{"n_layer": 14, "d_model": 256, "n_experts": 16, "moe_layers": [2, 3, 4, 5, 6, 7, 8, 9, 10, 11, 12, 13], "normalize_top_k": true, "routed_scale": 1.0, "lr_router": 0.00101, "beta2": 0.98, "seq_len": 256, "train_tokens": 262900000}
Below are experts of layer 3 (counted from 0) of a mixture-of-experts language model. Rows are named down (a neuron's output weights, with its number) and show model dimensions 0-255. Each number is 128 + 24 x the weight over its row's rms, rounded and kept within 0 to 255. Numbers have three digits each.
Before each expert's rows: "raises" lists some tokens whose logits its average output raises strongly, later layers aside. This comes from a sample of Wikipedia text that the model never trained on.

# expert 10
raises: " what", " our", " the", " these"
down0:156115094133111125132098130114110148145096097158128109096150164149115103133115158125125138174078150152090117147129141100121113089115121108154165119116127154126144104099174138165163128151171116145149089123129151132128099115108121129133103153097079090116106162101139151162141116183094117134084085131174157126151111136142149154092135151124171106152168126143119078152116117114135128122133183111128131138116116140113117144149134110158161121087123126133191151168148097103143139112130122129099140168143136114132138104161082081169116137119122147123128118097170125151107071130147141105106116125142158105171075132099119140158100132124137154117122134126134130117132130084097137141100123096148131135089125084095123197127175129121140148151127139093109137144110126094091156153111126
down1:165161101095146130131121127121119098118136096138117159118164079132139130127097100146167120147146111123081105077115140118143164111122131124098110103138146105117133135124154149109147158158182100097107104109123152105129107087119157165113139118144097158125147107132135124139102145117133141129107143147101108153164122091114103131132139145127147160085126136133157178146155145150147128127118132073122151135111139141149135141161140153099155165130147124102131125150136166146111132125166112177188133130138199130138128141139099130148123159119097103141159137168099137156089154109089156113116084079115119123125100130133099193120137155136136090122115139167074127132149145156104129104161106099135107139114102097116139156148120102117158114184151089138180120158095154184093125143112129
down2:164130128143129148158148105178127178124141117063093109131172143128077104123127097099132088111123099092133124122115133152139115079138100150130143099099125158129129084117163103133135097138147117150144126134144104146133096126144097107120124196138117167135079157128139124166090111079097110098112094165152125164151100103109145136123157151139125115116161140153123152128168116151112151162119160100215132159112124166156131134112119135156143147112116126106079114172135096163161137103072150127109134134064103108138110138153112148159118114097153114118131123189117137146105142121104154153132134126121126101157136128137115132137142136120133146135087132111094106094103120152155145155139155112167117134148149090138109136130161133145114106128116138108094108141147109109134138093166131
down3:104158136137114114169153119154156072099113107165125111169129131132133111129142139153098148131125106153109111127129150066143106090149108124117122165149151144122155091112116128054102101165153118140107085166166109134131145123098099121132117143099139163143143149148116150156144093132138088138113117113111116105075134095109153128161132128117101118147102132119143141139123132104146114121085113069148144165093100114140153117100088132161136087064134145146118149160095098114148143183133076123128099085135107145146102086105098165156164115105087126121118120155134119112131117107132084125148145133137145152146133120146137164137130131111088126145079145084155129136107129155121115128143090131136086131124175147183096147124096130132159089127129116136126153109141141109125082142127108
down4:108130139102118102139140147140144152121131115146139089134142082162143128095170143097158093143148141095140132184113140133126120156091127098091147162101119131105106132177146107109087099159110150147149097092147095132115091134107157112120157083105122079161120119158105143129108174132119158145141151143114095162155112113128162143174174111101109137124149138114125084096150131112165129096095133133143148103142135107130120131148132095141125065162135151146139109125139103067145143100124126141102138129120113140147136101149105151150134116095146127132102162155129132134155128118138124096101155070137166101163088156144136156166154124133115110175128117203125146132122113130137087151204112146123124137139119099100099123151120112123161097127122132121122157141119115113121161125172087
down5:118092129150121080101146151102149110123159136177102107109107150116109078148125114107168165074101118119186125162148159138142117142114153137134142090115092121104143133109118134128150108166146117152138149124107114139165129143096082123137089138185130124102077157178110118123148076156138119161131119142144144146108134103119156137109103128152124126130134122109071142163203161154103155129145103110141112156109107126146160148170142081141142142102099149110179117150115110153142104168145098117117140113142121088111180127136141131117124133117134138135127106120140077108168121135134148134135118135103131135130152095173098109084093136143115161114116116125090120131099121172156151127151131159088175130157105127134153141130133163132082149144121121130126082107128107163136131130155101
down6:149146113132165143108101144150140144085107115170120120112180143148156136112107145129098152129143168147079143107115137094090119148156142108158132131108077169110116144081162159137137128077135100164116135153139160109143126087129110122128146128140069135132092187104168096169124144165100152082124098128126136112117137115105170127142147166106148080117120088113136104129117109090110117139145120132133122101133113123101149110088099160160099129087126151157143144098113166158120110108144117105134123148158126132120115146126131118138122110125141120178112114115152091139136094121126106142135139130171177148072105125105136142126114103109089150132141137118100105111145112110122143128165096145113118187111143169125149130102124126130122143129112167113188102162064084107125122138093151

# expert 0
raises: "\n\n", " →", "”", "\n   ", "\n"
down0:108140109116186119178130095146088105131164126147134110118180124126124119096126101120104130148139120135167131169111148167136149136152157172127137123173121089111097108109149190066132127116150094157116139108106150137113159103139154127123124155118139075116134153215096123113131111122130170112124165125124090133109142144153120140122119118160110095141126169123136128157143128077106129151102093109108168126122133124117107156121167160137115069114102068156135125106170116168128126126096132119123142132158125133163135112102106157092119166063112153156109126145102159148131123128116136140139163116137138146150116136087094117143101127109080129135116098119095153154124135068152095118119149167125117132152133151102140123135111086121111114142150119097117146126097109102128130128145161
down1:073130166124150122103154123164122175173143139122139165160082169090113143155157147132193128116118136062130106123195123137136097133119136142143118117153133177135140161147094132111096113124136151121093125150149111135109117120152144099116138116144109136098147109096165108138121112164128119109120066121131091141132076151091150138145076089150153103174107126123110141153128112158169117140125165149136154139090103151124119116136164127121154125155116087112132121153165124128092117153100105131107140163116106180134134113137151131155133168138149154145132083136127142088122134092141118136117108114130139125169113132148161135163110095185121128110157152164167149156117143130071118131090110152144114112117108122109127127098120136136089121151143119126160095107120091133141116112130087
down2:134153086153163156110107108101162156107177163107129116148136115121134108150128161127127085085116164131092135139168135123168146115118099137140121119137132161100129173137125137096123125095103131138129138150092154120157136096161145113100147177130119092130113146121116166123161199118116166154110112121134116124139089131149151126124135104101136138128102138117087098110116100156171101137069158148133149121167122098106119125133156104111138139141122108139140127123113109100138134129157151113151136148144131132147185126137168132114088109153085173178084125105119120139155140171094138105176180138133140110128179137148111147129114086167123109175118137105128153123112120101071106101119125135158149133131157113136163130120109176154146091118105102109151155164107154110139109114080151
down3:112138123163096141126130153111136099140172123130120149121148114131144163124175125113114166164160201110077143117144141121146117126131107118125131113139136151148135155157149127128132103145130132102082085119134118120147152120156066110109085139121138132110131134158119105083117123136109114136144115160142121085095131095158161122107133132111099125143150118131106106129116102127129124143145140153192093160143143118161159130156108113128120125117138105155116179130118101113156127100128157132098138143092085132092154142130072149158098073133143162108121121105155128103162134181138098099140178092109159129084112165129121140131134162114078111141170128125109144101124111121062141121088152159106085181115174140174152140119106151127154130076108126112134113112116098105124136122111154
down4:130101105091135132139099117125184124098099154146107124107176158097130159121085123142139115122128171109130116160131127151121141113135091088145132149119137128089119135119133130091134117120130177135157097160088107135097109140110120096182097157103147144132149158130124073149076148154113147137163128130140098107114090145117051134125096162090108133149113121121118082103141127130147169156095098147161151107159120133156109165092139137156122146152131173161096167110126101109146128158105127126117125114147143170094154139115104124141147151112127084141158126119103152117144126164127162123167121158091087191106133103142102169129120121083123122152088179116141093103117129151165104139130153118140140112109108114129094126129124104162122139161123113139149137158161111132112119110093156
down5:172110133115171158138151143051137167145135165169134146117104106112151150123131136148125141099112119104113117124142113129140126126132086107155136115145100128133100135149151163154137128164122123118159103100117151131116121121128175113122080128102117133136153136114145120150134153055153115108142154109133146128127066119115096134132106115103166176091128135127167127142111129096176116128143172151149152091123118140123125096066084156113128125075143121143164125077106126136105162140165138127123127099151116153132145114115134095122112113172124115129115172128121106118126152105144120129078162126136143164143142076109098116121123155165094098106107154186152114135115101096130104160134131110127108098126144092104159126145129127178133094117099135115171151139134194104108167132130145
down6:138127101135125158152153177141144157114083135134108142100096156140142135122139148124124113134115177126121162135134108121175168172132132138132139124133125151113115124100113111146093128130171123124156116130110135117103147163140096144116143099123122136142145087126104157131145090132115140130142110107120122152132068104117139117150155140128121154116087105105155142100139129123129126123129152167093112157141167115135125113108160146128133095142199113167141110165088181135127161080193121090091152072139167173151151053121140147141110155101157121127130106119131113073103152136142153127096135111168113156140114098131101133131117087168100130112157092156113153123104115131103083168120146174160094080107112163145142106131131149146149106142141159123119148090122123128116123086138115

# expert 4
raises: " MPC", " Succeeded", "\n", "\n\n", " Other", " Genre"
down0:112135142137131174092156108168108137118138137141118107135153077104116133143106137078143128116099176163131142134149161128121136139118158098169114150129110146123112099152111102145130143111109132111122153140115133116151172144124133158127160142168151137124136139105132190065128135138142126146133115148142118138094115159120128124156142143155105105149116142116155146132113130105128152133122122144112135141119166120105128058089096158114155097167155138174154104187133092141105095157149124088091117125099080134096143134074119130115102096121101132116131103102144115153139094124139120098190063140148131157119131130120098143091153138157180139101137112117099135120107123178153163125138126128133129135151146084143127144136160104151163141109133102126054102144136149143083122144123184
down1:129127144142130137147122126120140150171127082177122145105119150133145128134166130136082154132151125133135099116142081119083049099139155113123124105110118117133099151099104165140093146117141153126100166091118147102138126139127127121150138192142133106135144120149131140077115103161160143091103163142113092130150140106108133118113136138105092111099091120110053154148139146169156118109141111149108151109133153153132120133110118137090114114131126143138147076085159151092098142148145176080145083123128106124157162117144153159124163144172149082112122154176164159139132104111153162128127114135126157119109112098160095116110133130109139126106120147111127112121145139093119153163146142096180116127139135123158069086106099120089133118151118111123089127121149131120108124076151129
down2:109136166145095126119120144137165141097123134112135161117148134128125152156120138117126121188117113094133131159159083105084088145144129132121132073152112137136116142141137080134140139126150139154154087122170132089110146119092149124135121147077118139134109114111152151102106119148115123137144113126185119152117133186137135127142127114147162132138127140185094143160136129093147108109102152128181136134130113166119111166112133084138187150142129126150121142166138173117117123126099192104113121172143171133112122149124117103147099131181125084106141128142089146125148107121092157124170159120140113135139090109182094127154095129109098106185140114133100106074150109122159122177134136146139166150122120121140072143168143124124131133121098113142096175126131120110132102162111136
down3:142108117125091138120110110153198144088139144124138121069106162102159161068107117134155143100141157125130087091132149112117122138131098141127141140083097106101152105157101109129117076134147131164120098127117147092112113111092169076118120104145122163137109151144117094122088149116122114146107134095117152131096102124108122178112131142116136129138102109114145139168138135140128108096118156122130108161108120167165124137155159121121107099146190131118141138152132133178099101126088135128105123173138122154122094144115124160114133156160159168148121097114160119142140136119091150068173132116133131123171130125119140124162065135138094167103180122133137152119118127084140136153123144113088119135166100117143132164107110167112120161118146129114134143130125140103160103162179141
down4:106130092128130135091115072095103105145074130108100139095130142127107106112143082113126136169169110159104135109159120137181149119126156086105153093160119157142166137135091165101139123109119114128132145145118121148131145113125107148150122133108112089126161116107098118161145155160128081158145154124156167145090143120144124179118085148160108135141162160139137155143111147102145124149149108165092148127136108120090106132126124144127141102119124113123113108077115123115143098178104119106118153146121134127110147126183170125150084114148119095119132152122160118104149104156125088143087145120122147135093117135083163153118093134161143070159160132160130140144155114107093138137099114119120124101092151103124134132071078128105106148102157085167124148117142148088155158148124126
down5:103147133126120142093156111083128104102147159148135128138108129143140130132153096128128113103142141130102130145079125107096150173108121146129149124153104098189110132113162124125115114130140138132127128153140155096159131136171142124134103127117114136126130127148139193152126121112145141120159140139135149096145171133101150120112088100134158147123130163129161142105143144155120097116127087119146132105153159119124113150104077116108096098093129154160153140145137103176092123111137117134147135132137101120177121113129144152154167159172142123120146144110090097121117058128100161125134099132138121117119161059156099086145100131098095119154163084094128107133132102101135140122145150141055106150123154115102116103131096106137166074116084085096121137164112119188119129091155167
down6:160147124137110109113122120122120102101136117140149170118120081116116109176092133088131130099110138127186134098123168121146149129080142084141119081151091119118148088156194070137147139152127176116137140108083121142124113122124087151110138143108141098102157111148117125181146125133116172102103159119104145162168100107113099095158120091128108182112120122096147102114144119106139149120093086146123118115133129104103123126122128085132124182099173142163134143166149124122130123135148119087107134133121149137084118117140128162167115116081113151127141168098077153119126137120171140140134126168113116126159135157104106146109152135128158136106146133155121076085180153141124122168130119121117139141136104091099149114131083130138108183133101117122153117139109112142109128119148123